Experts of a small language model.
Experts: 64 experts in each of 9 layers, 192 quick GELU neurons an expert, a shared expert of 192 neurons.
Training: a variant of Adam for the experts, 376M tokens.
Below are experts of layer 3 (counted from 0) of a mixture-of-experts language model. Rows are named router (the router's row for the expert), up (a neuron's input weights, with its number), down (a neuron's output weights, with its number) and show model dimensions 0-191. Each number is 128 + 24 x the weight over its row's rms, rounded and kept within 0 to 255. Numbers have three digits each.
Before each expert's rows: "raises" lists some tokens whose logits its average output raises strongly, later layers aside. This comes from a sample of Wikipedia text that the model never trained on.

# expert 4
raises: "usion", " matter", "ender", "ices", "ancy", "iny"
router:126090130175107138126119150154123142114110101157126120122116134093111099092162076096115167145142105091154140126092116138134081089118113119110113154116082092140127108108159139107087121137142183108120107134144137129151083090100127110153132130096144120120120104096118077085096103152096152097131128129127139116117091164095108123168164104071104133145087109151106096116118136150106124107117150127183129120094103111162113160110099110112134153110156121114091107096114145128149143134092123105131114134152113107128132122136170147150133131172146130084097145085144132132168106098112154121
up0:090112133164099129116115179131127124136074143135151150128120152117096127161115113101134147146164123075144126149134132135124093138118144103077111166121132111167137140138175128110089131133090137085117139124179096125157094127106138118090120119132144086143108107117138141105103110133109176123111116151174139125165132114119135140119138110125116111120077109165093087120173131154126118168141175106147127155110109124139150177093108129106104149120114134114125133118129109116136131148112153163136076175169122102114127114123197111098106124144107147089085162126165131116179144102123138128
down0:134138168143149097118127140159147110117126079095148118104160138088126102140129074095145136154086121103135104153095169126142123093138153158148087149132088119095131108130148154114120089151114163130090109142136106152131100167120174103128118123116118105115113083106130121123151115130132092103168131126169068107176121091117120098132117151134136142131135110172135099142110074151105153109169132134151132152152104098101057111132129137147123170150137134126126132158113136112151154135161101091113128115126147116135115160134113133139150117152110113111134087095137113132134100155143129208
up1:114111167163123131154095096099124101115098102153097149088132133156177154135124109089121112171146098124146119132110163151125077097124058123132096144135096076121096096134160127119130119151124075138119096123118108117138101093126101118131127089094126157139116090071168093116146125125100150134097154142116136102125118103117108128125157153089130121145119097151117110150110146128122095089121150116158147153111096135130105127113088128087122182097147153171156142087098099116159147151134126152137128117112120087134148134137097141138154129165135138108095132091130114098125132139088094132
down1:139090154094091144137137138117101145134146142098155102151125096128149094117108119094118116162136110093123141136104092128148140105140106141150129070110117112088179136147091113125094146143135153133122153131117159124148118134104087155055143132121132149126096088133127118085127091126148079131093164114153099096117166090144137113098146118110115131082127147137086138164179172138083088125093100116112126133152154162130113110120128176155149150160140108146119165122087086137131152110141142131139134127103154083116114106154115105136132157124120155123147127124142118153188112105134144145
up2:139109104173149128138118152105107136130138118150180112158144160086104109131131075111121131105115126105125134107110113138116112127128175131125128181148120076150129141094137141128079078150092153132143107108127142110102119112100128140108121135110168121156156071101113122115124113149121092127110132145123128094115116150119138147158128085079105122127104118140146115124118152147061113133159136154133132114100113137156095158109133117113106107116129131133141109132183142120135154188097175149115065140134119156104125116154127130133178131114209110129094113084127127140122126087090122100
down2:144149128101166068103124127141123171164127134117145143141120134134143118109108120077144135157182125109106154081107135134131123126161133142106147140116112077096130115100191139145097146057120139095101164139129106138130137126111089066134133155128126096098118150116137121139100130128157120134178172154146142123165125138107137105145133117116110091126134108118107112146153112106113128109121157150119159172138101091115123077085121087133093135113131143117125114118142119148129176152104120123162104150072117145177089093150134159126149089109102126152130141144121116130108133095148119170
up3:152121108139133128174163173117104133138136115174123097161157161109104125076159106127121119163148103121157114105113135083110120117161104130146132138120135065162087090098119152119152138135145148119184094119124138136069123124102124111130158115124097113131166113145136119132165103143130106053112139155114186122139132138113107154174148091107146158141114124151131118116122167128109119146161131151132113107158134147140149148113085127146102131144134110098139113125147165157147145184083162124151107154132117102119099137152096169097131135131127102132124094115145145116146099183123148137
down3:158153128134129100114114165104141128114115113134069090122081103090069135106139091175117158188142114130123115145100134101119093145104154102116144123134096128142101142100145135138160105118100144118136152084137123138127114159141113052131110130149114136133133118100143118161098164082158139099132117124166152118124130116087137119163132114167116078137113094138100125127120122112131169111114088135157129118113062165131133130098109115164117144086133104128136114097114108117085152152092094131130121163169130094112130148141090103127131099110116177131149117104158119137156138146104114120
up4:110093112155099121144106135104111132110090118119147141117126136144096154141155103103113120133127108080154146141133118145134090123131148099108099160110110078143139146121166125147099131144121140098108089116138138109138086102088146086114109113107172082120163111102134098096156133139125167116124128128153118140131114133095123121126118108119119176133057113157114095112125149167096108149155187127176144153099086185154174148104108132120106144109112156117123142118146116120136151143099138154114102102160124133157133129120141130099120156176154152065086151088130165118153139093131131111
down4:145136132119150123101090137137133159143143084071135133139128129097128117126176134119162141120093127109138142133120139156129129111100128177125118151135103105095120131126118165090095120123085172113121078151104085129121106158109153129098095097112127108094119125127132096120116139106146114103162091108178101110117116048110124132113111127097117128123099133142080110186116132136104176119130133110156126122136129111089076083143128109113150163168124097103094141112102126141139159131170124112136142081132112106164104160122135146148136146146110133120142110125118123118130127164117123215

# expert 57
raises: ")\n", ").", " it", ");", " he", "):"
router:127107143145133121160151147164094111136112118142107140166119129107123150173142116101143159138157115096137115115094143131137097121105149124079120124147104076160074114100150149142106107150106153121167119131188110105131095112091127099124135132094133123087110063097126042099125126126117134121103115114124128095155096146120113151125136113074156168149109103126132111140128126136127101122127169109152103105121118128160147148094061091079094167126123158134117126097145122130128146164113095140121114105125113102120145129139138146146181130155159115103100140097097122130152101135108136125
up0:149081147153107133169150111138125140097121105172117155108136148139140101136127091109100174153095122132127107137102109118137107106143098121133107122164105113114152114183169121129115147095134106106101096152132126161152096117119126115173128131111131126117082093089157115108150149135088156106187121120120116129079144121116114107170173113098169126115108127136091119106082120160179123111119092137149115154068149168113097149148121164114107132093152106154171126116126160119095134141104172098110111149161119126158104147100133140135116098141102139092112116088123150145142140124155143133
down0:159160119120114109122077138135131124155109114079116158128112144114105124102134133145143107129095125101130121123167152148130128147178084137125090158110098164108133158107122121091112193140123135115089143135119118121128124081120175138199076093124095142121142172169137138135130111113084120157136144119153094078131129127112147135109142122141119129120113140089129135115117118191140138124173109159123145150102083105129149145121165163165113109103115133124127092144141143113112123102140126094138147126199164112160149153078136109122110130131110136083109170131118144162131148155121121134
up1:168094163149141098161178123156101127122142114148083173116129148116145133155116100135167127134091113112131146135114157137152104103131074135173125135117106125082131121093151139103096152145100122119138100118157109121090119121178138110150132141121145084117124136094084138103152120167126132084160087156148117138121158098109118105129140131070191130127111119128115105134135209128130117112139115138139110119116069082150130159132097135147120132130111105171182137141142169138100138142100149119075129150142101110158108130116149131169114132132113111113110121101106111145150144117123111123
down1:139145125128083112114144133163161123182099142172137144137118146135123102102145099127170164138120106155134110167130158168130127093096120144124099108116105094129123140135108102120142178151137141127129183141110130117110161070084125137116127139108129125119114150148121107143105132144082099140123120148133126130110134155153115142138132125155113121108124138114131097108121142158113184104130088121130101122136146131128147144102143119152115143177137128128123121156120162101129147093187069108109150139255171132152130112112127148161101136106131155106132122103146109130156134108120138163
up2:137111174139072131153137123116122119135116125139134132127112146115165110131112171133124166117101078115127133196142123139170109141097105140145095137150120060133084087132149089121115100110173144117158135183131179139149086116099153120122134159115108099134103139098096097115098153102114146134114106153121122142090126101139094097154145123125123145135106150103112134087119130139129096120107139189142127122107135130166147119135113154095082157124143113120155135123114152120136134126124125104128140125133074134140114126108134219130125158163123149113119130082099151136155100094132160114
down2:158132148129110138138115134140128079120131159134111151147077143117096118111150125164163118151091117129096152157134137116150117131111114137138130128097103120100134118134098109076125130097160126113123169184124141116149187103134171099118126119114107144125093149134072149112095131123111098116102124146129138142100129093099140162138176148188127132156119149113127118131107120133194143144137074129112133160122166116093112100164176160123081099098125100139119093094130142107148140097115123137125126109224116145130135103118131166134123105123095159120116152118128161142111142148128147141
up3:127104097138097117108075145083125110151120123152123150157145135150139130140136111093131177120116124111131077168142099156172124120144147093123114111108124076141122103140157148137130141135121168136168132122106145126114109121094133169130123179118114106131110088132106098095120108113117173140094130123098116101114127188138101130197135136101074183173124076116138101112123154147129096132138166149144142126107119098167171141101095133118102118098120090137151149144149109112138136147110139129110091104129113115163149131119137083142138129160142120107124150117130157170144090167160109141
down3:133099097154136123152147130126134120063122118143128125123095128097096102107108141123124121112129148132118161144114138150106106139108145140131133112161164119157128095110134109120141165086130115101162138126132101132115152108114160089107102132107080143120095113110140118159118127168127127118139162140141121164110144134094096148140121168158138137118137110124141108150153122113172154095080122123131127123120132136122125104156166139073118123129143101156106115086118103128154125143115125132150081133255103134117135112148107154096142128101127151138129109150125138120146121141112161108
up4:140103135125101099172097123142112164126109117132139152154097165113108126120132116117120150133146108093131132147085127108142113145095137127144121175182120053108086098141141107123095143106152116119157126155127066112166102128082158121138151112127149068132089112106087103114122154141095155122153097141128105157110139107127125102151144128121136138115105106141130126119148125149124087124143167152149155145083119088179140147093082080111078107137123098141142137102148128140143139122113147133107136091132098130135097106123161171077146119149145146120129128108086132122150137077105129141
down4:154123134131124147133108151151137127113120159134114140132084122107128092106148095130162133133123130180118156141103149115122138103120131116138139145107060127124113133155126103106151167082159146103097108171121123123132139125142145118152136130112156122128112128119107160117117138115118075094123153175131119121114102123100140108117164127183120099098105135136112108167092117111133151120126107114097122175141171137123087112132182151088093131107137120162124120151138127119143153090137102182095115110244133113136136112112188133130080134162113168108102140111139124140101132109124137144

# expert 49
raises: "heng", " discover", "hem", "ğ", "lan", " Scotland"
router:119090124174108137121127147136120130115111111158130120128123126096109096091172078087116171135135098093145140126098111151125074090113126118112109146120080094144123114106155145113096106140147180106123105144139132132143075081100126119151128127099153113114105111093122075082103108139095162104123134127126142112116093158098100110163158100072113133141082108157106102124117134160107132095119147133179133122088104123157113155111094112111129146102161122117104111094115144126146155130090117100124115137155111102136139124139163135143133125169144143080096150086146133115168117103110154131
up0:121089109162121124173114139150109151126117101156100120124155171126121128138135135106136133153136140104148137143127135139147091124127135123093121142128099081129140121106145130117118123154115153110139125115169156107162088075080131109136145131104159109103139125114134068084138081122095154129121131127102135126146122161106125135171142129090107159144077122168109106153120124165150139121158156131169097167092077163158106189137056100113130155129103131138129124110152123096131118137101125151116148140152105137156088117144143113138157112188138124090087174095106126145154113133150127127
down0:119131157128108118165132142115169108108138105093135123068127152105119114132109106150128141148095110092125117175128122133113142105182107082151126113138158072142122143159136106099122121151134133122134136130111118101145141141141111182145148113136165181155118157150138125101131117115122106116124136089137176113111143120129111106154139134106111153114104154147107152114144152114120125160121134084139115131181133094102095121144099198120153116142152129108094151072100108159139128112154130115132097178137090090124176134124112069144116171099127129105154106133114101162142147143153068115
up1:124098143151124136126170114142115168131101092128111163119134126113124142193116151107112131119097096093136103163083100110160108123114138129137124114119085133114130115118137059118094136145191132103148125128077147090155104095111108123135153087142134125116116140126141095104162141111107188105128157118161145159134118138093168187108096161113128114159104100169121127128152120136166095133126089172168133126144081115144106164143137101154105174156137105133100101105136116120121137132107140136108159116139102128136109119090138112150125143141177120110124119121152149107179130136112099126
down1:168127116140187113159073134130160117126118149140107114149083163098148137157090096091093130139111158108111146101110111140110119121115134163155118112148117111109132143149156126115117130163120080114141117117147138179145148143130097142116157131112081176143157090127163144128114122140124153090113143131128135141114131140103154087126116130125171116121114117115093099156145120151144117162130128157155168093113131158125092079145098101171101135082110121139089148104105120109127170119121180128130084151172128119129168094144103116125149128154147150145170088138176126126117139139091157099
up2:111105100159104128131112143153137119129112156147116119103105139138130167149118122064131099169123115121132119141137126125155100131111111112088095117147140100130160123121138113150130113100130098132132154087114114111129116098121155085171117113117154122120178121120148106099112110178105120134119092152100093139113150142134122109175123074119088156087087157153122124099119122144179175138193133130133118159111104157155119166136096108145111120116131146138151153133150151133112142128070108163139104167126149142134137115148152122110152109167202117104118168092089107151128132096128163095
down2:089145135150156137141142114166186120069101138102106126118132138139106147120123131149144136135153098125138136149110137128047138119149086054115088163123150135159096111148169109125132127125147163125134113124119086111123138121129138158130130143123147163152139149156116126161135128138129100134105136088149191127114133102082139102156129154137105152148110144115087165098133114141102119149101101118133109098181126136113112105135132153101150106136148128084133179142094117150097126077147100119167114176131117106151143127115131085125092140102131146111136121107114085155138157156165110142
up3:130104127166125151149177177141106111099124099139158115131149146102119154140149060098124178140125097053153146120095117121151096103116138131164104123133076105157183132135114106144140136162128115104158120179138150135118108089115088135106130118094106132094174122118116095091102105110109104095117141122136117118092107134130136145113116120084128169140111128168159137140153126117145137111174139147147121094128072150142135154107141102146123179137118116114106120123116182138167103143078132158116108120147111118098112127100131129156140160142138136110112128107105154095127121134115134161
down3:176115143092123111136066119133147136137189123142112151126090165123157123129108122146147137118124130177069161111142103137093120102172122132130151130135093124124122116144153135110124150130127122121084091124170132158108106084141108113160107132083141136126127148123112134142189117079087124105095106156117144121113103157108152095133148127126175134155141118086118117090107145148132147140108142139106170113121125152116117093171170077103127106148136115125104109142134111077143094130071114098135127160134145117111118121119133133120131127172135140085116145122098163087126102100133159175
up4:132127155154118112128146165117132119121115120165144093144130171113089117109143131156163107108160136111146122176101120103107115131132136105143126169106119107130096134115158122127128091127174134111118122103123104109161085123108122105183105109125175108106096096148154118115104073149083150102099137112135124140129126157134125143187171063102147137152119198120157096122093117145119142118160149067132078085147128119138127203104115146134123114112138147111124128113112149104119120097120119138134141174153141107162151106117150154131145099143109150124127136105121119136134126125134097076
down4:135133138125118158191163101151151130110127118103143168133153130093113117099126109120145121155098134150077173129121148120089115110160105083142079124146159091117136147150126105105094120124153168123109127176132146125138093120126186128117132125155144139118087126146145096120131121164088132144155133116165118127104150157131124136118144101120118164097110110151128118116149115138104140161131141121130129159160148184134099145182073135109127135111098156120093188130085132108110165106134131084097082150134157085155119130115118082130112136084142162119125091115122098134168122138137114118

# expert 16
raises: " |", " Source", " ±%"
router:103096091158134103144132143129096138095112101156107119159126154136124142138173104094120141140142121086162128114106120090143082091133124116124098140113101098122117109121142121133113114139109139122126112126136134133121076090099125116139124094111173106086128108089155090065103105137112137115120134141135154097128070158121098117127138123091157130149086130170109092141114127150123095125144166117168131120122107135151102163086098100106115164107122150133135088094142135133192140158082109126144101137133121119131129113141154154136150154184123117063065132092126141111153102128126137145
up0:101121160136124134119164113091136138112113133114155120141110122137124139139123113097146133077131112107101110119099112112153108098164170118140113183161097100123134104173143078133104137186150102099179136138174128130113107101106130113148144112117117131133122071119098105089157124090129157102049117112128160147109111136105150119164121112092150161152130086095103116095127108121118097114115085167158140126107151111152132160107104092098160166151121125141159122112125148103116111130126103186113122106143132121127159138112095145144144130116147150145092126097167148112134141122089125160
down0:152136148154127160122147122136076102159127114121146178177142137141108124145133116125199154126125058090120164135102112147120121117114139102131129128115096135142175127096156139156087098160093143107135114119166130141147126130098165120140128117139120125126175116113129099100149088127113122137112080127117178134126150146121152136097135156116139101169136124111122146121145160148141150108135152143135125123101062125125173167103103145137146157104108141176135127122127119072107121070100130122132147105150099132098152124109165133145154078149147120161142170133155115142142158099157108156
up1:104111148125121111135134150143102129103112133100127137101130155115093127112118121131173122095127095083119095131092127149144111124136199127110121141063138133152131127124135141106107147164136144098145096100124096145110141135161122102122119154152109125110110054136168125082140114119136116106108116148134164149094115133126159140109103100120124156145127134108135186115133110100133067127143098132138128103135146132127115146104147119124128145165127144128116161179165105143085101114092137149069108133134136145067183135131124147168144151139111122132116184114138118144123104178072172134
down1:123109144135104110098157119158161123103100182156138187081082122159144103150106115101149079141138152118132140114164164137136132138156060134134149095147127120142086147117085114154102124130150141120097114134147158130160145155141116101122107154110163126137101131143093116158147136145109117143134158111145115135153143152151099169108163110151099147074135111106139119115144142113108120146128143154114126086153153160161152123149185124112096113132130101103141174139102126148159136107097132133134192127146135126157111102156172084100113147126100108129104114116101136126087113109124107090
up2:093105117134143121141121162133123125107120133112133132054118158147086136102131141075183098101115109115134141116077143117122084164135116146137129120115107095136128119133131100145123144095126154095157079133123078158129127120142107113138125133122139113178146103109139115101093144105135105110155120123129128134112154134130151132123132097108172094131118129184074152137123151105102104122131095136137147092082124154128090163134101111123110132104126141124159167136159087133139074152097122139072146131123116118078107110132152147125113148123111130127154158105088149111126116187081186133
down2:170112150126126126114121134146160126124113162134161094101140133181132138130124153089114115158123172087137132091093131137136100140155132201089163089125097133106084173123096157116101129104128103113141111130102142171170123131144133118085171158116114134138144129170137107166148112148152145090108121134147099097165126144108107134127099160147107110087155126098149104125127150125116156069083119126058122089129155163129142108174134083141131095113113126120122188127125090116131130122114133145123140153138094140162144148138118121133100141136156122148118116147109126146087135108138117128
up3:146127124132121167163108106114136144140125121138162150114115113170144146103121141124101093176138144117145162146163096104117129131119103133111137141108132148133130130102146215135129121162117165111077117166138190115094118142143168145130107174143173147106101171113119137129133094104122165134138127127117085127146150102127181128116121144129121152113123123135110119133099094109116167129114141102142093141139144112127143117230132123114091118071125130132133098098091134147110156120141144119143146133120125137138094168074154061115091136136136151103126119126152120121134120111161121147
down3:159105122136169134181107109130132084073148106142139145116106115128144122130122122129108148114105131126117126129149142141109154141113131096118123129110156148111163134104104110056130150131103129128114116108140125123157126165139104124156109163142101166142145109151082158136147103136123114116121129133135117134137127109079176168163157109106125118186107106138114146117138138091133124104126106128150131120102133122091136145134153157160148125147118127114153126152082134139128123148128096125119064130220126146106138167099102146154116093088168099160178080136096092122136195155127118130
up4:122084185147129133132123097151140116116079142151110155149103130120117147124142111112147161118113121130174131118142138151137100082123110120140105177138135118118115100096169104102105157188107118138115090163145126107127108092116151130139054170143142145143098072105118100119147125174123142122139119086128145126107127132123137143118154127132121182146124104138130113096123111129137140109132125115159131146098124117147102144159144112091120122117117125151121090124070135132082143120101134139119124087138107135156099133087116082158165119148142119119078149108116192147154127118077069125
down4:092073121183137146126169118131132123109077112120108152127112109140139132129127112119144137122168145101147150114107169120161105095187096098134094112081127121142155093149143117131092110122125161075126124112150131121122103136121143113130131078127122091147113109089154128100146112141118105114125117165148108108138151145123158105117107139141140131131117124121117112104105108102123129097147168127158120134107087176112088151098117133088106187076132135145143129117169114093134173155095163151121132139124095160129118085152141137133097121173108126084092151082117159162162115147153130115

# expert 10
raises: " called", " ang", " known", " referred"
router:139056144154136110150137134125102116124121130141128124125145161123093148123162096097110145135129134076160112143099089101136092119110131130118116153106091062128128109137142169137103148152149136115119123139151101121151091064085134099149149120120158103100122114090120088081133130126104151095116115140159141097097132130107157126146134085093119139131091112176134107132145152173138141122144139142164118110116100116144140151111093063121138172116121150151105139123101119147158163151097124137120109097144117114123103115112116179148146117171128138105100175107143153089128103086110117150
up0:102078095171119143125132112140115113135114111134118123123146162127164101141142111101139159146151108122103129111159169159150115118129104132124108119162103117147093075178157094122106104149152124095150119135163139125128112084104093081164082143125176184110124091100137102127127162133100105107142133121146113060116095149142134156132146132088135126164098130169127115131126115136124111111141136129157070151098119187148131164082097178137101136133128119098153108121144138089116114156113120131113139151129115137168127132111165141094130090155134140112113156085124128161155121134141120119
down0:143132111150134136111156090165111158123156095115118137184124108122137114108121084121152156134107122128119143107127137167122138144108109138120093087136105088119197150163149158104131185145091126100097128085108123163101141112089157126133168115116139111126123140101122097112144106141123082169130117117063150099146178128140129081185108128117125140140133162121092095126096170118115107135148133113124127115117085164102135115156085099125127157112113129158142120165107163111132112137114148140088141108147171137136128105099122116155074134160122108139117135145109118101090130105128123089
up1:147074121175115124135104103114099118113125104156144112135114121121126103115152123123116174153116110103128146134130129147121076119140094138136118119142092110113145117109150131108119112175130107129107129128132121139142088088089134132150116135077129145134098118112155057084140114145101169123129143105104150120128100113104111144136172127093149122111066121158083080144107117168104108096127135102153141155138100109152094190141108124098147137113128105119113108053124131126162134134098122107149130090148119106134141105134151115148115106165112166076110187085108111162131106134143127141
down1:122128148137129164140106122139130123151154146113130137152150125126130123120104142113157145078104150120115120155167128125178157157100177167134132154186117134088146079140129091158128156137150122117157155129079104133133108125159154116134155120123086128111106178146108092085141141112157120141145105102116138161105134124127108148119126099098107179105151164111135150106116125100127154138116116084129132113147108134147150120144100157133158153154093087132109157157148147087094089086119111183106120094112134138127136105076108112091157106169112169170158101157117148126123106160116122115
up2:158088112155131122115097113119125123116130088163160110111128095089130086108130110123110153113108125096144134117148138157108101101153091133145108111138096106127149117104107127132106123192110128135101134127089096144108098096066128127146120134084133148143112117129119062108102116131102142143142132086106121083113106089094119138110151123107138140121085090145084112190091096184080107110120140079132163153116107109146096156137143103115142140121136112135100107073098126150162119141115125135133131073149119125107135149142145132171124094137103129105136151104125127149141107171150136151
down2:108141208137095145117115130134104115147146145169100123128129083161104116122105132115144140087153125111128101139152145117171147112128156158091113159174122148146114109175127106161147186132151134111157125139104098121136116121140127139140140139127090162127106173135188085097113161116160151159138116094129122140158109146114119133117153107138149189124146168109157160127137130123143137112118131104124101101153093128138151107128137135103136129154116113164083120158122143122110103090113070154160139106092112103104105097121121132141114119168100166141145105150162144137123106159125191117
up3:109124120159141113134107140117114126123137095153131124148115146109125064095110194135150141078130079147165117129134137127127134141127106135148110117147128113130138139119124127136133120118182145130161100147095149153121111117070135194089124094105172099190137133115130110153092074144088135149121137114123097141125121130122150117129121137109137176179096149101125141181113108140096103126096127109119158164100095199140128180111128141132119145122137136109126127079107139117154132106124131114140134107131125157093124123138153177137120127159121093138106128110136120157121070153092105150
down3:103128149118088111096124088119103092135130147118091121161176107174084119129139128155131122135141130126106133105108110129186141138114140143083112162137161100140143122133142113143120160120138152112096135113117060125164115117145126129141148134123086107093091161126143077103107134119139144134165118106179106144120122106127118156130153095151117143141110132099094098139121183104146123162089146066143101067145117092095139113133143145127150110144150127110120143181129167126098104132092091120137131155115111104155129083099097135149101110115109161149133085107105102118140126134129170147
up4:155096114162151121138108130107111138128124121155182106123129134115107112101163124162121137114096128089145099118116105113126104096114115133129122131144109122132152124112130125128125123203150106116117138148107102128146096110081123136162129131113132147137101134121129062074145129122105146131136137107129125121103127096112129163089145113104140118135084122153112116159115103196110121101141127080131163159131070103142099196160137113119144138132117128129114133019118130140147125144132147129143110076133126122083131103123130116155131096142102188105140130100108122157133095163148125150
down4:138108161138101147139105119136125121145156152125108142142164141121117123119120149116155154090106147109132124157154112124173126133112181155125134160187110148094131106142134105147156155126164095113163144131085102114138112113161141130146138106113077139102127180154104102063133128101154127141162113103137156156116136119128119123120129090087131167109135161110145136104121133098132150157102110103139139097132084132149156118159104144139161153158106086111107133156135154102099087094112119182120125102112135124154134116062117107100159099176117171163166096148120122146134133166147120111

# expert 34
raises: "arch", "/h", "ments"
router:114078124152123134133135148123107144112105104160122138148118136110095103105161078089116160124117107084149133152087101139133078094123116106115108147131074101143127115110154121096094113127124157109122105138147139130138078077097132107150126132087157106107122111087133080085119105149087177098127147124124150095130093140099112123174147118067115138148079113162134109117117134160114121104120157134180126124101111117156126159100095116108132153098137126120103107110117147123140151132088110102123122123153109104143131131131175141150130136167148152072103144081115132113170123113116137139
up0:148120124130145097164094107118114141100130116156148169146097146121129162128138098115102111132155101118131156093075146105171103111092131140124110115174073147114157133123148125140108162119112173099145111116136127135143092114125143124154121087117151096078110111099124113101138167150092179070113110122147126090103096113082126133116160090097161158126079114132151146111107140130146097157148118106145105126099118118117136173134161118126153178128144178132128101120118134159087123134103141141123140098167112112125147139123177131141125118142129179117125140090127095131159137128097123176
down0:141082141141118103167122117132131132108103098125132113176121126140106144134129091130105137146175110082098193131086115130086110152154119119144136117147099132113116138107087127183106112158129149117158125120110160157093095121125162077120107116111151098144137068117105103131138152088103153091131161158134147113107077147098145137167151128106136149164129109116130098136089116144116113127130112130172112079109127095100077127109108108170110148138096140125100121162131146141133143125091116152091076119128137154104132127124144118163144143122091161111124146178095151134141128153131150104
up1:156090164155118111103115120134093127123116118139124151121137124148075133184115143117104133100115105105157122137114124132156098080138136091094139100097129123123119094140132084144131156176131110125100131095138086096146120102133125111109128097107149136111129116100125118105148097125100162104107123139147159143152118114110160127150133109124190166121092125143116124096163121126134146115117150089134087140159108117175134176136124142154101146138099120162132120152171096105112140118106092150148126166196119119178089147127128126109110101143144115091128171114152149134215123136153112120
down1:153110161102134088144134115140092093127115132131098079084143109077139119146163105132135158146177145125088178209155128113074128127120109106100106103123097158093091138100108143122153160180130116141115127121114142104144105090129103119128132124111114116150090152161152077119139122135123124131112134125141079113122082127110135106105152133166115144146129137136172110147126123187128127134148120130167173122114136123127155098135147119145151100137141154154071108135083117104078139141131123150128121119107115112162109116111129171175114108152108149135157120125095132122140128092104127134
up2:085131088144147140131091161120141105154137107155166130188160122133131107087165163142123116135126136126135148136120058131161107146158167153103150110146108098126155124116113119103132077193133100138120125107139146136139102098128154131131122120126113145098133116112131118127106125139141179144142111099146177117126076156108122136138141074103141144130107116151114118134080163154108111147158147121135091129126152133135129144094098090101149178133131118079111079135167099125171117163131115124144109094125119146123104145106120091106149107147100133095121146119193145152130111093155138109
down2:140119142129122121163185137127104132127114133236115126144100168169113080174125159180133123116152116085170137144106151123114128080128124134151150148145129086131089133117082092123174069106132121153169127133116130131098106152115144123122157106136133152114143132122152101090115110110154093130134160166117140138132105132099163094126122107130128133117124124137147123157157115126124121136147122122136099102136116155119094145068115083129128119167126120118120102134185129126151143122141127120139131141116104153136087146150117160098134151122101093153123140118154174174117164114146131098
up3:118101125160140163116137115130052149111111112111141137163162107156071134118137090134130153153145123092132109131114135159126110098145112103151117126117090105172143087131147097140099137160105154092165094123169155094107090112103105118144121127119131133105141104083122106079153144150117122101139124146107168130126122152119080097145162145126137126172105112144140135113115103134112137122128197146155147165105106126135121165139122106137104146125130151156118103102093168129117106141098136087126113117160135137098153146154162179126121119147121137099104155074105152125189141124142122155
down3:150083192132126125152171129134097139109121102151112138132138132129102094125127082123101125139154160082118170177116134152102120154141140099147145156125118155116107143144137135143125138161190129112147149138127147140135119098138142132166143117120147124113103104149137084079112119104161148107096143090136137122148100147111142149113123131091074159131105141144114092148115180144070131140094133127169174183105086162129115136137158131127172176091150145115162116146116154117121116117113149112092155150159113076149121120125148114125113148150100156109124136118124164127143114104094095129
up4:110111183144156105143136140115078124132103116143109159158106124136096138166127102156112155110131133086151184126098164189152119097136167115087109131100106124108089111096130113133120122130078114125157131152174129124151122110128121094151090102130120132121151088098124090123116121138095160133160147089134125145125139098091161170139143085138153082118139085171148136101146128140146147106158134137144105104092104147154180159155142112092121151109163161136101105127138108145143155153118085131133109137147124107133091135108154114129155110146126144116141140066151121142156137102113110117
down4:156110168090191125121137133107112094121144142114120112122127117137107139110154096143138160137114113092085131162107148162106139189100113161088135110146117143106099157123140168095117102133132112113160095169097117118149132095138089113140112125121120142155128151159090126094141134121134167092148109103141094125086103101102112101127164152120118147142135166116126133111093137154081109154142100119169131092140139103132112116127092152125150132099110154150096126108126116160110174133112121132172097124160127093187145172095113138110103114131127162163175113156106117138095167135115149126